python train.py --n_layer=12 --d_model=192 --experts_per_token=2 --d_shared_expert=0 --activation="squared_relu" --normalize_top_k=true --router_cosine_scale=14.0 --lr_router=0.00279 --vocab_size=32768 --norm="rmsnorm" --norm_eps=1e-06 --tie_embeddings="early" --beta1=0.95 --train_tokens=301500000 --steps=4601
Below are experts of layer 2 (counted from 0) of a mixture-of-experts language model. Rows are named router (the router's row for the expert), up (a neuron's input weights, with its number), down (a neuron's output weights, with its number) and show model dimensions 0-191. Each number is 500 + 40 x the weight over its row's rms, rounded and kept within 0 to 999. Numbers have three digits each.
After each expert's rows: a language model's description of what the expert responds to; "gets" lists some tokens that make up at least twice as much of what it gets as of all text. This comes from a sample of Wikipedia text that the model never trained on. Tokens count by the router's weight.

# expert 49
router:503502478484469473515475438530460464446444500534533500472404398538469447525527447505540448532475464471472466533490492541546538430477560438481534489542502491458451452504481497512470503470486555483596522593443556476459472527486510509560563478494490602554470474571514451483473462474452554518525454568542503462463505517504499472532469556509475512484432454566481563524563512506484463526553517582501535542519506588493497530550533515528520500443552446527515536516520457453514516557549541527506523510500491563524441514472513520527547419496393507477495537489557479569446496448470552520
up0:594444505505488583537502543473508542428504543505552502551478481490598518524482552502506492467490574530465531501551543453471502480513469531518526488435483508467437507478472510500493539496517494494489487501490472475442465471542472536580502497491472533473481533498532435482541517419472547528526460535531488476466613468525496478539492491578463515524503549440529522526470480450484516586507477475401545503519498439460477478533591512567551562589524462540492468463549600542513551472405459491517483510504519469482528490502543522439423451536492559507477565460506405446543544492537458523
down0:529518420373497492527456468463403539534485478554457525565447497494492537579503506510525457496483487523450530498462492583549404490426531504588462491504469510495537484497489559522438584467498468486446479492507534446492485540525543480477551492458581536486496531515444467464503527452494562510516531432519527502543565468555554483484442521427539436485569453488500538505495520484504465492384554481489545493542513555540508492474530476495527487498513488502526483524454505540495553518454489542475484549504492434532543522483493513442429565570475414533522475528494544506523572455525478566
up1:467493504511488493477530509477468490497521477415529540539519496481534479512462568498552540524528487552483515525548494445577494557400460533556535508490583524544497503530574530480401420429428511539548535452523470525473475562398558538543458509492477467553475552537484483553486498534502465468564444471524513543513489474467545501505471514531533457491486479472524495432478470510515525536442520517527456501515502441511526528553453494484478550462556465448494502462475459447505561503453564502485479535495506495571550512394439568485492518560415502428428517462530545553569540530564502467
down1:570477559466456528514458469543455506498459491486518494495498486447418475514497548427540441527520510543473555461494461425489579484562464471503508532427464460514452506517493479519511535483470473585514465512579522513523545530440485442455508512457476523547514458462546544524459473589510525502525517526564515508465462491522467442486482414550516449535525581527500533496453552528600463486492463515477440395408472503518503503493507530511538495467465511470549499472467610580488459492454450508482475524525512467500423533534476458486581528465467486525445527489580568485538522423526485498
up2:514434504514496514479527533510525537520522503504480524503527461505461453482504502487556527498588508475480505487501536514452493461500492488472576539562472503468617531562584560501484469498475545491483394429511595482533530524496488528592460491559501508532540481483487508549406472497474526486491438564547538473446458612516445419498467494536504549464510450443530555493489539566554442492481503465472504510577489484519449491503494486495502497456544487536456473527520514545522417462521537439540539527510478461449482450514513571445468525590469448565540468553456460540526486485410499477
down2:463510506427525495459527478478492473464481506487539455474498450451524498488445457555464403507464468584519460521521457493446543594485535481465471526426477498501483483555471486425509529471511481454555547489503508456523392515465582453452504508502483495477517461473477547515443480473509490509580418513490544445461504504425526496554496516480457534514500485492492476446508475504535521477546451525604577465466535456485508499553555554535548508450482491566454516464548530434464485496455519527489582491468466494534469444531583454456468490512468525438486475543480534370531549571538543483
up3:522453532454488542429440508487487503427541494421497483478556441512529463491544480517503483489489478430487444558518494500527556466478442488525518574500492498472514491486494413473510427491447475469499555441446453472576492471409473474484505491456462510426497549520450556435500449482518519456493473497521505493505479540534536568552390491510464503460539528466501525503534525454510508520531536564521524419461429526585559536574498474444471467531536511563602494525520518455516535552441524469502595479482572550544518501498544463434528461499494528451503519543509440482497462556546478558
down3:526503505494491450490486473494511503534478463546459500523448498535425482566446513500479563565450456514544473530542499474529474478464444539504479506501562553468495591479562616538599513534496429467491525517483534565595486517440503510441561496517464481512444405495505481495466531545473466500443538543520484483541492483448489520526534468468558541421529495565458459441534480539481474447515440476482512392483480477550534516483496501537498455500546458506519464542512505535546577597507479443529472442527492473559424510474557493517416522555460491513489479481509498551550538540486573528
up4:467485455578546411503465496593537484521553532451512527398428519496509474532465525554576522453554522407438506524483559466530466453434514559507517438471501473557498510568513413567486508514528533529529484554581495503525591468504500482530528522559425488493503506500557438525418483470423468596512478561517487568484530572471465505510458478479468558468487529499450516514543455530467519485537548456510483463465572513484490497443478461485487479494485509461521467513490480518570471485464474451492517535415509474517490523508534477520476497429553512460520449556515536497469496480446444531
down4:534498470481522480532509488517493530432539523469423449502443483527471419514490409483460477499449527551486490453490475434447480440497476497453490564493524528569551495546494554499585486440536514478508480482492527447527433509549532553451473485490491439524567479534526539539482514580600466515471573445494480498588500484490458489519454514456597481569526515490535448476557505455485517469499460567517414487487435500517532530477505485483539439522534464473454504472487497505534502510467554454467472548492512416465556488474503421518407535474503455506509541473502442580441432464544524570
Two-letter word pieces inside rare words, species names and names, such as al, ar, ic, ot in glottal, discolor.
gets: "al", "ar", "an", "in", "ic", "er"

# expert 59
router:516518471532468524462533484527510493473508472540519505565528541476537487452519476529475485473573580499495548441523487449464489470507467501561481476492568527457480472540527516552506481461456484494503480457482494520576463483521502537483535489435471508647462386514482427539504561561514415510475487510503482448466524486520505476464478550464440404600510464527481464502525541494467542463462520542495454488493456483417477504454522469521623472522539492518493488568528577530482546552521451463514479473476501564528486492442611502495468459481495473535512534465511500496617483474541566533
up1:532486451507501529437560499501509473559494448456420488521418465537448379415525482502442534497496491457462507476504499504511507458507580512508483500450491457492528548555529500546479528470525505518470538507478466481492534416497466437487485536486510538492491517524521489485532444483495506410569497542502485456468451537495505507524426507553499526582536554446517537535507509444424552464450473578483459479458553426464506469433464480507469446574552459526432526530532515560506477613469552536571523470551454513488542466524508520470572492625572477473527472503487479484494488515476482514
down1:474474530477535523478458519475506521419556476513524457472465501468452540463530508481521497608534517459534542432516552489459543563462494557456494519485510544560514474496515483477543477566499488441497529540491456466481473533461501485562529444553463520450520445473485474496435478568630522455490554517390536409561522517541522522464490593517444464534416531478492464448526464524481514502527542485479525524417554449542485557539500521457499512491473543494484513496524500498475466544467587533535461568492496536506566487450509465469480530531487542506557564487423438498575434450478509481
up2:573479552525450483501547506506429497524456565441539549565506505559586448505530452535519500492487420533519563432518554576509541552482448508465584506537483476581525473514457540460459563483538438562507467589533504564455544508480509464506459499474508508496513495438544418422505464534574481516505489503542478422527458498535435479513428442461462501519521476504556504509474474586489603479543486448560522480489469545495546486466436533567490482563511490493467507534541508512514479462467507551510509460582526528491524538539498536540517532535466501444499460549529525517470522536561479520
down2:532532505512433476536519484521491532534418447572464492437497511479440539496440480467467488543526506463499504513509529563486474500501467459455442514437464558478400516510490473497433476563486523495506502438480509520541506505513545557460501459462535504508521469458553503535477523381547549430483468545502439573493535429503529503429543528445512503470495469490490482474479499495486452430526546476455505526519544519440435494499521486454488493479551495485490490542509459396522488564409584506533442536510502411392441535397420487463443457483499497442509543510516531453498495513487554516
up3:505453489528487508522513454476503557494449459539578472510480418552507489462479514471489546539490539501551487480457542428497496500494531545509502527528557519535612494426494526559466534458518603602536420472537532503538526563493581543485589481546576551548454487416420400476559499532454493493522491509505512486541462504510445470468507448549503530524553479535503535436536590477436537483503477444474547516431472459519526515519512409497519446473505518479515494506496485515500438559510454557506524471475445543564459554492447532448518471480499522501485518484552522521550509494545495482
down3:541462509465446487500468470447478551481484466430535433490480526519572434526565469448473524541527555555516501495485493467490527468508541459532539470575463540492487386495480471498545546509504599505503517485450533539550512634499450474501532474516542465482442596499482542558526495497513530443453462442520501459492500473524525531498560536505492551517489425552490492504500591470498495540555513503425471500462477566542515471579553530461507545474545440530530542576487495473475473512484454518505489413463420490520409494551524512513450489462537479459458525476514447494580520510516452467
up4:573475472517418498477478483539564482477467539401528522547550440551530536464577560545533472488501482458505489493457466473580438472473515528397517431476510495458488507438512401434467513485460479527544525569521518490501517475473509470514451533458490487557513528556461502441491519471454449516446553538525527533490493610478452509466463463450486459508570456531540450522477521503504463588457446515543498538512513540514523502492493552442540435467480456490524446483473616559528488441465496504504445471465471514425538466529518434498488520538470529483507587520436518534535513514523472489
down4:520429505453547479480543484526558453489569575462518492488497529486544490575466501520507499487563525558520530420550498510401530493462457479480492499491485492474493513471539537498561408540438442547509532488440568539540477487523537489474532478484531505523540450453443493521516496516542514523571397487513520471524427472463482484469496516494483570515443554488490498508546410489479442497523562466513467492534545567443485500428522506452421514555456535482482420530514551496555521551492507428466544462428497474444449549488462422450597441514460477578504494552548519468478508523494510501
up5:510498538468521481509522521585480555493475526471534502557565594482484482554449466493475497468550424476515494458485444487496481486550433578472476538449442495471504497499591547527551468494555462499500485465461481493526437484465454531601472516533525454536527501562459493479495521560494447413513528480463469500497558546539557514531477470483543523641459546470527550405504503503470429502551522523508490611470561469488534501480545520502511500554467474469485531524513482427497532488490540481528541530528454533476481496505507453465546582442494603451506480499542442498533551539440506488
down5:414455464515544480436544542473538488507499569451465532475481493562452490539530473515461552496537461505567493542520462497415466482605402561559554530515540532504483507525513455481453571455440417467463554506409540493503485473411517490503487477402462491531530490511514466508508451506479485565536522534486586473552506499530514503539487522469483488512571455519511521518430566513455564524496482555565449536482508502559467503504547432466471528471448479544587528502476491490491468490507525435538581539501549526477457538487441477554502478508459527457458511496577484501468453497497507432
Words introducing examples or lists, e.g. including, such as, also in See also, plus are, were, being, these.
gets: " also", " including", " such", " being", " were", " as"

# expert 37
router:489501512490460519544454508526408469487528428525606471512615519455534447428530449572474515511538519461494518532524514498537465429585452472539484506485475522518502444578454514508472523580419553544488418522553497483484524548523479461469480491508520472570460481514479453541474588547499452529545514471453507510442550509562480547530507513530413502459428479503450479536517467444494548517521497506473546419449480565542459467524499496500531400555531556548495456567513494511513522480495493467505484476480477536556520488448523446489446449467551536558488578490507495510532507512446495520
up1:517468515465432466533528491504550527499517508574505495404517485455519489520533528519478454550515486527514522455505482454447472521480453547527559508559472490466490380540531474448439469444493453487485493488517486507477509553494514463521548531485424494443557482514482465472488487505463517560476481496538611533484429435459485510522581512479499495497459531497516529426479535526456526471471397445422421508546525492439575514449555519438480520542527535550501458488540512488435549484483438475537502511476506555547488481439474469422433502446461520544459417435508464493397469444518498492
down1:503534501428490527540523516507501442495500553433489494520509452457465508549494531487517486371475482498568508480533549456502493510480496520503577602473507542547491546437466486512441484430475499478528494547545428534482482498539579456465447485424489474556484573576559476494449425502421456511511480462501512504526496541458537476505520514569450542547447526494449540512487515469574493491494513456425494510536496506497498578479527514456475491635491485512555513471451485539493506462497525578523501528485489491528415483485540505497457488478479438576488494535385570475556459531478511533
up2:461497550488515480531506520459470549450443451449490477407443487545488431516509491464448453468509547377430505519556481513477466572481540409409521492576547513512470495539504499479490508419606482527453444488453477486482494482465486498513472445513497485445447519452472509516479528567468531472477522549575422471505512458482571425479501559547469518475534448495460486485548459464482478542527527521506467488485486514542511417560533500465456415428444518530480471525507520538508493515468479521526450454511490500466454473554477538482533499544597477494519599451531555486450528506488472511
down2:421483520457429477448515451494478468598475558473530497565537493529533494517515492513485458492540423498523504514471549442485490574480483518528526597390393543463439454540540479496522492515490488477503537559512461511495476550542423637496544506482480426539452510478485556529501446463449506533510530569541521508408523444489492486478548486527498508555507578447554449450481507537511555467502480526517505463546458467466492561536469548546494526540541520445538511495505486520499547525541530565457488494527536539506509474525532458472482500482484472564447464542459443552562490520463446539
up3:492508521480542457493474503460439523474504516531527542541511529580486440623486500503496519447432524551488474548598502484451538531464438558510537504467433481484487471481557494536536548515466570485501552484481457510521507490482509555591501498501494573467516500485448540549489539546523483462452449545525520499460461518511522439419531497534489497508455472559459491545530434441530589540485506604581575533446447498548465497480560483478492505482512439547481521526443497498535468442496416507453479540473474450495566500498530560518552521497484539568497564539528507527476597493522496437
down3:427533493519474503523534443534469434515545467559497472470499454454502531497510432493529520430517478539520521467491466470475541433496504566498502475625560466492445483502512442534513465525524506503505525507496505530589485542518447521469495536540488459487404504578472451510506487440539559577486477602433503537607529535563483556487518488453551563509526515458518520421517510508548465468539534440515541508497445452452514549569522454537534556484483492519488569546518472478503549494442557526515471489519538484477586482479459483457487412495446462484535466447486443461484472553452531457
up4:513508499503433570535488523495546505514466489491521475495544556531497567571523558437490472567507493482523527563519496565534507480433520494507509469526565513546511549496424524550484401480479476433517475536505574565504463500506442489475434429521491455472451552435564443543533525482470535483539554529531501519462571547562510406512523536556442461468434572556483512487523490418485474527483428462482532472461494482643531533480502435496497512558450509520515568484518534502558437482501487517467443515512458505538555521459494540512510520494527445541468535449518514469566460524516505459
down4:521440484476425469465489475554469422555510495518454516443493521484510526462521451432501544473551541446512464446485512565560515567511486579429554520482543509532495464484455499448499513482551471495480425489479472443514477514465491481530534503555429522500526477535450468546546565519469518492540434506509502448468459515483492497522506458399440557507500511564471530555452514535491490442463547491502496541532486448554571459485449484531557475475479485519393508491438570447456514500518579478526433462494573473537563432461516488513527397449528521496559424482509504475558465474438519526
up5:450508462481491556516484520498603515450523501490533499541526530449563492503584548479472504514502536497540437480463512473455518526514511437530493544494567511512477585558539479443617505488424500514479491391474491554470515451470421481561509509505513521493534510516505460528502544484511506477520432482498396473580551504481516538483488535410425497529481539520512456476473440475489525487444511481460520532547515519464579501461445510469499539485493532479497515502580445532524538438457515447427475507476491561492521575461525481511548542466499405503503394436547459495421504468476516530
down5:483442488460523497404524489442474511465525524524558518518523418481549517490548466507453527456470492548474503537486551560520485513544509536564383524535475469477521506572512480501456516513514477551482411435510419426520514512494393561455503502541508566568478475426480499529475433540469507506401495522428529572501493528525476528502505504539581488560496526489479512543500469578481528498582490483472459437548450481514543509501512465485486468493474442535534456522477457488547511514494543470511562535549463470503435495537556506542486526530538558544591491485587497501472447556481543532
Indefinite articles, numerals and adverbs like a, an, two, also, not, only, often, after verbs such as is, was, has.
gets: " a", " an", " be", " not", " two", " one"

# expert 54
router:521511525526584440556514487519524541475467546531511490553525491445460459522516443501436460535418595464566542548482571520522472511541491554533547475478499511507514422528479457495542575500538490451554501532504453541457524504578483539486488494493478517598547436555504487469389458507505504585485447472506469485593552430504502456478522570440507467503481461444468515461564473523500534467520544529539529512535503514422459564479527518517528511535478471614461522432546492478553511512500569521483552466530559530535497514436510480532479439503531480474505470485465480478550438489450499467
up0:473461444450441558558550534450520533535517467508515536535524462481547517403482444517521465535547569443560460526589492570479527471521533542607469492472527407526563492555520573498405456484537508514516544560470533530525550525466519497454501515507485535570523488465418494497451444518498502452496504479482495526464549507516513564511504533600500516539479449453439487537524489490428527510491519498524504487480506516509487471520501503510529513458424437501531509449465568450457510498472524542614502458436552479443436498466521459515465495526536460503489501440512503507515517626480489480
down0:467510484507493481507494504543525499471485570467526469503487449513483525515534554555525470510412448483442482500530480448515491483534496515493512562512440497539439512479423478506526542531568508501525511441550561402492462547525540425558501444448565514542539468498556481503511480526459501534498521482481519425585517497460451575500428552538521510452492558532539505506543488543483430477467522469507473471547554499466543473515619552496524499485484535512490509449490471559601398487473542523514464371570543466503497445509462482522484482439512496559536412547499480516453455526483538543
up1:517488534530428515476497532493535527549499507511501398570512473521512457454475502543518533518478541502402508502514529511509458567437468504525524502566393559566464510475532531495499530439467475531480503464469535510529518535495497580531499531524437430513406508516490494554504461489466535467594434470512421501471502459420505459537482530516559517550529492490485498446472521491525420504470448489565439510447536441494451507534488463469472484503509535501468465471519547509522494484488541534410557492557527541495633501460468487500490500433557572512452534478516604524490566491468530557
down1:548494495475462455540532458530456485465482467512493567488513533521493548519417547501450423510466531536526496516565550522514478552557473536495579543459539467561533565562522496444481540525493534471483523481488544549440496557504474537549505493444477476556508515497453555549459499493584456506511492489452497491492531577566564533487479537493451453475549441457492505496501527530472513481470575541523663456548523537489479502541428451426469496510538497507506461543538480504526498527482445478586464486456522471543421517493492521572514455478517561496446468564461470544555494539566458436
up2:531506536470554492522473527528461506428486564530535572433566489502556482551495522506496496405500504516503443544459443514511500547558488493458494579521522524483542566472500431440510558482530475502487528570473509517449478557590513580501462494527520452510499569400478469541474542529508417514519532508497480474496531538544499496442490497463507522475494432429451504435468539522522525502571512415492522486453499545462520484565533474464506473404563568508533536486527444504465510486558483486560475459496450440423533457499413492559462480461503473481471493432446433488462471559479484526
down2:507508470504543435455470537521519501540519518503496539524498582466487521520430475554515460504475472487403560429484511536448504465491516466499550474581569407549497497474491511521503452451455491474466478474535485488546446471424429495490480480503549483497474502449543499484540462495483442438551559573552485536537467473484544500515512513480477491539484435504403543532507483494534528500430490546500512602587516526535468448438504480472550521479536424520474430525421455448543530474459484537523485507535472519375500511477444505471472486517529504588528484535498460464590520593507506478
up3:521420469471524529495454537533445509509521501449476542530524473471461502470489489541567551485537505488501510483515528527507517504591566480545524454450547569565449495496574510427462521439431496521474469512485488422466496494468541557418510440495447463521520474508492433461560445489469563474537480510520489486457494516469467451548515461571494461463518496476548494491457500439505483526511463464446516516576628519436453550521492462455481531462502514411435486511483509474520552533544565440534514503511515440547510467415507530421473503435456491500520398560499500507495579563466482511
down3:538518465473428511508528441481525531471548583414376540459451485444485460508454454506529489519534436478560534539473527441532438460515461483492524475528468507515406434585525534464436413468512530451524524502500503529523485486494464532567481467547456525434490382453526539478472474468511441505455537443520478471441478439474519495482470465478529546494499580526483503504525518569483567509558530451447504531437545473488566503489480503574517522461442458542526573486470477493478553512471503497515490489487520443519431549483491467448473502511434512515514481519474446543468460559499435520
up4:458582472488490472560533512487509548486507475541489498495521546514461487509442471544519485536494503549492397493536484442530472436437491549477460505543474471494540510465464517433492480501488454560435540511465431473456467475480460474496545538489438505522504554497522517593486484530421540474556484525450437501473419505455454535595433499489445464447454513512556525574451503526559447532524478537531496510493590516412421500470478508446497521439533447448531537478521550427506478493433480483459525478555509469447508542443459517476455439567526506475550508501553423571531548500462503482
down4:499415507483483530485463545605490499487517477479530515608521481465526526505497527493511489449481551500465520513530555405509522531618500534500517455484494426435463530433454535496530514571536585454477472518500480544443479490476500482481519483514514503483498507484473509496462471501474444491492487511463521519471482430521529448464475477512493513485469531446488578555527436467516524468494532482514489448476459490578557489513466479472469541469511543367494563449513583546457528508401466558548555461441566523558482521491497490483466477437521471505430453503514453463473447493470462624
Vowel-ending word pieces closing foreign personal and place names, like -ana, -ata, -ika, -ia, -ella, -ari.
gets: "o", "ia", "a", "us", "i", "ra"

# expert 1
router:495477473531488404531494516522510474451495479510499482515559479504440514546498530435499547478521545543476537492454458529495520583515541539455491520511494473525495470521468489518517503438539467458522500483504508566507480485468534604483383566456463443537528406485437531493473548512530443483498504494486539549575499437505459452449485515449430501498541493458532519507440481529573483443570511502567448449447496515506504468450553514486511520514496471497500464475523597504499566520522474451522477453427465487586444517446509506464455409492444490606516488554454556526503498483552393522
up1:543463491463501474487515494534538478463455526474503546541520464477601457492489550492530506589519545483542506463457527541512558488519487500479461451542510515498522572541510404508514548476558497511459508468566552420478476482516501507483543522407499548424526499460453589500578455532479554551499475559477399544504528468466484516518487422487513464449509544467557569522555551510502477485601461523422501488480453533474521489438483500480605474469497529507456439413521480470507487489482475456520553510491440525459458462538487593552488517506535492444456442478465516492441537551506497470
down1:479530520481522477541521517444505521462468482488520478550495482457501440542480460461539420395544540530556545466515535530446525548487499536492488472434519560503448504533547591501481472534520532530467492440431525472552620478527527473481544541472550511522557489534498464517523468483435545474463503542510424522516542547475463479560454528534457516519476380505507553533388550534503509510460534442484523492542508540477491564502541570455520544447542492491515413494496356450480428495490467491533551500480514524529493422544535502508496443498497519535495551496493479506487528546450518500
up2:501565570463473539506559538432445466480535501488464487458501461544515487483521457470497564478515481528433447412582480517594449434453508545537510468556511514579548548510534478476581511429508484461472493531497507542520420506447579617453486512464504479410486442496520535518571546495530535505496477547505491538468481436485470475502457564456520587481553492546564522488468485575543469492500500518521479492494471526489501481525523569464468480504502450419525566522460529525498450467514550504514436463502500495483529427539438473526455534460434502431475465484515516539513482434513488462
down2:486514518452494542428521464532487522499473532477519434465480481524517547453555566552471493477447484484473455468457517496494491520451485512491481489543475523472545484572502603562445444490521450510497548537546522460449515524508478506480491459493481502515534518522502571493465476527485528561460409488505489494457569456576543500572537553489452464455465507432449453539604533447546536498478461544486562546528453538574532532476575521454528504589462441545478535512457502586495470460494464569458502557478477445508511521564549526571451466556502532550480514533536507449544441588471522476
up3:492525545503540541531434555428466547506470508427529501436532512491534508500504427504397502436447496499527514506474420441583491459517504497471458486553486490444461569488545484461506534507500532508515498555516547563527494544435491474528473516427483490510478484422507568514471491498476465529524484477499426460477531461537456553506456528564560471511472530455442534475521465556550468544494458498507487479522497523596443455499494530512562541561507447467519517494432647560522431451480554520453529489501487453523415475606525464517518473478493546494524547543492541536510487439506502491
down3:515511462535481476524532508486536469447481621492505470467453496474513536534403479513453437459485527481485499488490503522585552528467462588554532465571503498449531553479420484522587458445480425497549545504428510551489492452544485540563452446513549512529596495522523478465501603467481535540515558521468458509471483564517490443496485457446502530521527476494476477507604568485509441487474451459431518459476507540539518552499495504492486503506513593528475534510542501545532481530482455469480543562536560503464550495531484478512523552470571517433551515526529534468454528451443480449
up4:520504572481510509511476533506631588516503444478446516508573516502572465551484560440513458469440476491486549492486536447542478507503491524552489553479538481462458462493430436506478518562526500497538525468426557417492432477557560532495417501480521486508472460496500517497502484493442558530456549447497501525533490460478545391452497458518564460527495469519490520477537551537489582486492492476463443503500515507571518453487501505542533526497444483584455505540444508435459434500510494486517487532540599502439515592472488513450489522499471541502503590550534476513494419511551462500
down4:597504469545547453470432535489428391509578453555462522496514563468534437526499509575516505532486447518555541499506456537476517450520523543481580468491458451499480469565481503549521500474461461468461492494445384489551518485508484556494462478497486472528541547475418465479483486498474461478488483478546521472495517483457477518481449455406485481489466514525516417519489416502494530547488530487440546498532489498451513556518518429481465444463584491457434481483536564489487445513534563548495493449495513509461411494500585488492529543568455514453484488523509589490478521532478579518
up5:425499568453438492522517508430479491454493461481458566539563533426435556453512485459476430521448538562482513504447555470512485475466438491506473482451490444456447496526480524486591539447461473570537474460536541444506505491467528520525535476537544564548497529514342454459473506521462502435514529420506473530540423460552462489478502494487472469555558523502507499525473506454553546502479484524475517522467523541503444493554569501523445502573533477561490496460554540527472521535483556523458494458478483544432550541571460515526518500487515526495513536565494505467488543554463430549
down5:516492501550425507582466463498526454547487464457537492502465507464531471487506513543490473493460493458517493544470540461548571515554474457529508508467537430465511510469506522534501528480468488502483533502533535454540485471588561462478597453495447478443434477499472515456490588447489447564462518510466552418481498476422521499559534478497515531534467477580473426448494579489491497607541521527541478538547547502531483467457566443532466500439499455563494475497523482453520524502473471505510427537486512518450526451533540546463513422554449559521575479569525445529500531538416541434
Field names and separators in sports biography infoboxes and stat tables, such as Preceded, Succeeded, Apps, medal, DF, league.
gets: ":", "=", " Succeeded", " medal", "-", " •;"

# expert 21
router:454498495512505479445476468537458524499406507543489482470455478474475492529501458548517495525499516507559586465520521555504507545530596509503487458467454500506465436564525518412436489442483541559467547483546503556522467568498460529504484513519486503617500433462519442545486474565569496537486530413510554530468479430433530487532528545465500519585516418455434478424573454593520487473459537463527543578573488500433448435512508514437539578522491512539514516530530502508534480509500532492460494490562502487527478464471495458495555460515512467568478507488443484504525512526518537542
up0:559526541531460534512524429516569413563503459532529501474592519503520477525530466477551515494477435500492501450426574479549493557516439451571513506467518516507487518528554490581461569493513537455531538526448538501542515570483504491473541558577570507468499542462469478502437479447582563410506547522422505501531520505467467472506460484493468527432432549490455549472506472543523512475477456527510509453513534374524459497523556506540565537493505551538514489516499485498502472518491450468437467494481442433559455510493528521517518509517539424466507531397490535530471565531524479507
down0:567479445586546508574450464462551466528503512460479479475473486570509479466467459421557472545526478460494516490550538498535462577505442497450512557510511516523564481522547495621536516456479514491513477495506476468496566510451522545512529531488495529565475419445532510394485484444519496497471527526499548449515453502511491481560475540521472477519479539519515540506526537581534559518491464525461565516561564470623551542447480529480515520485560438420534520462527510528528431421443498474462554552496460562473481440473446475450496478508520415487504518480539497508530504549500505468
up1:499524529485502508549476521440550507490411544453501537508534472497537565523526555555466507518485465564492472491561437488512477542539472593478483538574460526538473504523516507506447539471559440448559511461467526476522454484485584477552469549484533478483529537471442529473514477504533599543533535438464484439449440513497487542489458581563523474545485593481532577474510504576404567515497485470529518472525485475581517457545431508465515457496438541536542513556449477519511501497447567550496512564514550483465472542478482535553542469499495462475446511551450509493558434543452524482
down1:452546443508547577503509424545476531523563541627562526479487553502545435518456421527536458529538561520479493550480543432474446485498514461510538537521493552519437492442502495433503507501462439536478454487524442558539483513500514522459517535507468567554521416522473568461466483502499498513400515497526465507511500523476489447519576487449512515473593465498486496516469540553555534463537496530508526507483565520451446500427589445479518502457425431450444501502489591447566509495462539570522509504505437520542532484451520507476445497464520514494550451489527516470488507523466498529
up2:475478484474498484541447416533529562488521531473477436543538479490534501476525429549555524446495463457419591504470513515609387477453497499612521519455496530480406490495498523479526497472452504487532454447508513452506550474506547471576543582478506558431570492492486460537505519513477517473492430504492531454537469496424515536516449470551433498499478466511485445454528483486496490389480412460473491536429561472482483495530440460582466492562498484469447525520473511501520510508532508499492555476454529516522449504545509442535494482496468504476473496425513529446478544478457565502
down2:411494498467575433489479521482485527522577562501494516502465512511493511502468517501522525510452485566551528509534556435467476499448497499491512501470464567483515500491505465465612510457536450553454478435517477557487456444451520540505463510386451513490548477486522515457552536490523395487527471463523549531537476506439525421538478476421482526573469517417531488533512526525474509515482490521467534442533534483504519538495565548541453515539470484513436528445601469509565543498481525468542567479544526505509561480485511512442453547452495500448488446442509510512579505425458492605
up3:553544517514515572551507441507477503627501461467473456485559483497485492500538479502538515455528418518514584525539470471474458494510501502444548516423512484535472505569548539477509508467503503487506492474474505565506509472427529515485515444499564528523532496415522503510414515510452508519521443503488464545540500538502477430456436536497452486474467486530515446529520509563531510514537464491452555576595460522457486494568618437574492472529437499541598477528449493502615509479507485509483442484463528465486467495483505541486506441516497463563521524554464569473481563414476486482
down3:544494450548578572495525507461472519487449550501498439504523580488543460468457526525499548446513476463491537517550472498469465540571559464443571526474519525407518454513461470463523426448475443512458450561425521478521533488525488511507510502515462477547489556463431517457432500453509507509522496521540516446513452497452452451496529443480491525459589525568546512498539580500520490505504530509490527524526471626519512475491486492486473446466520469531622452454509504562523592532450484517519523547510472559505526502527564430479564543544465488471442558538504530501526513531489583476
up4:534520459455504491502457456522504528488477530476466462574562491474468473475514515489493453521447473525549489521488588476417497567450539578547492470533465458528523485389524468455497479451520527493521496485468482560476442410524497525515522569548529414519472528418572454453537452571506527449545537498485562534553504448501465482598510453464550469490572551550437523459488528529498488463582513519472522502517442498527534494482509509527516508512539503502468518537471524449557523459515429522447525582511419427478539462490488544482426523526484494494489484448463535466600507510485470429
down4:504429454506457479440550455466490481517506489554494559446446513570616469537550510399411591500482540523541554511516535518497537540516469544465475505473555516419538469469466429513492463507511471531514461512478487452542505454577539524551546442534490503490563485471527457508475520417529467504536497475524503566545545528522478527437446496479467484560495471466541574499543511473493504504576457433440524487408426462503538507468532518475510470537500503526485544433512490424488538477551464531411480501526489524513502482515436517521463404513482471521526501498407523512441542506502473523
Final syllables of romanized East Asian names, such as -ong, -ung, -ang, plus verb particles like out, down, off, back.
gets: "ing", " out", " back", "en", "ong", "ang"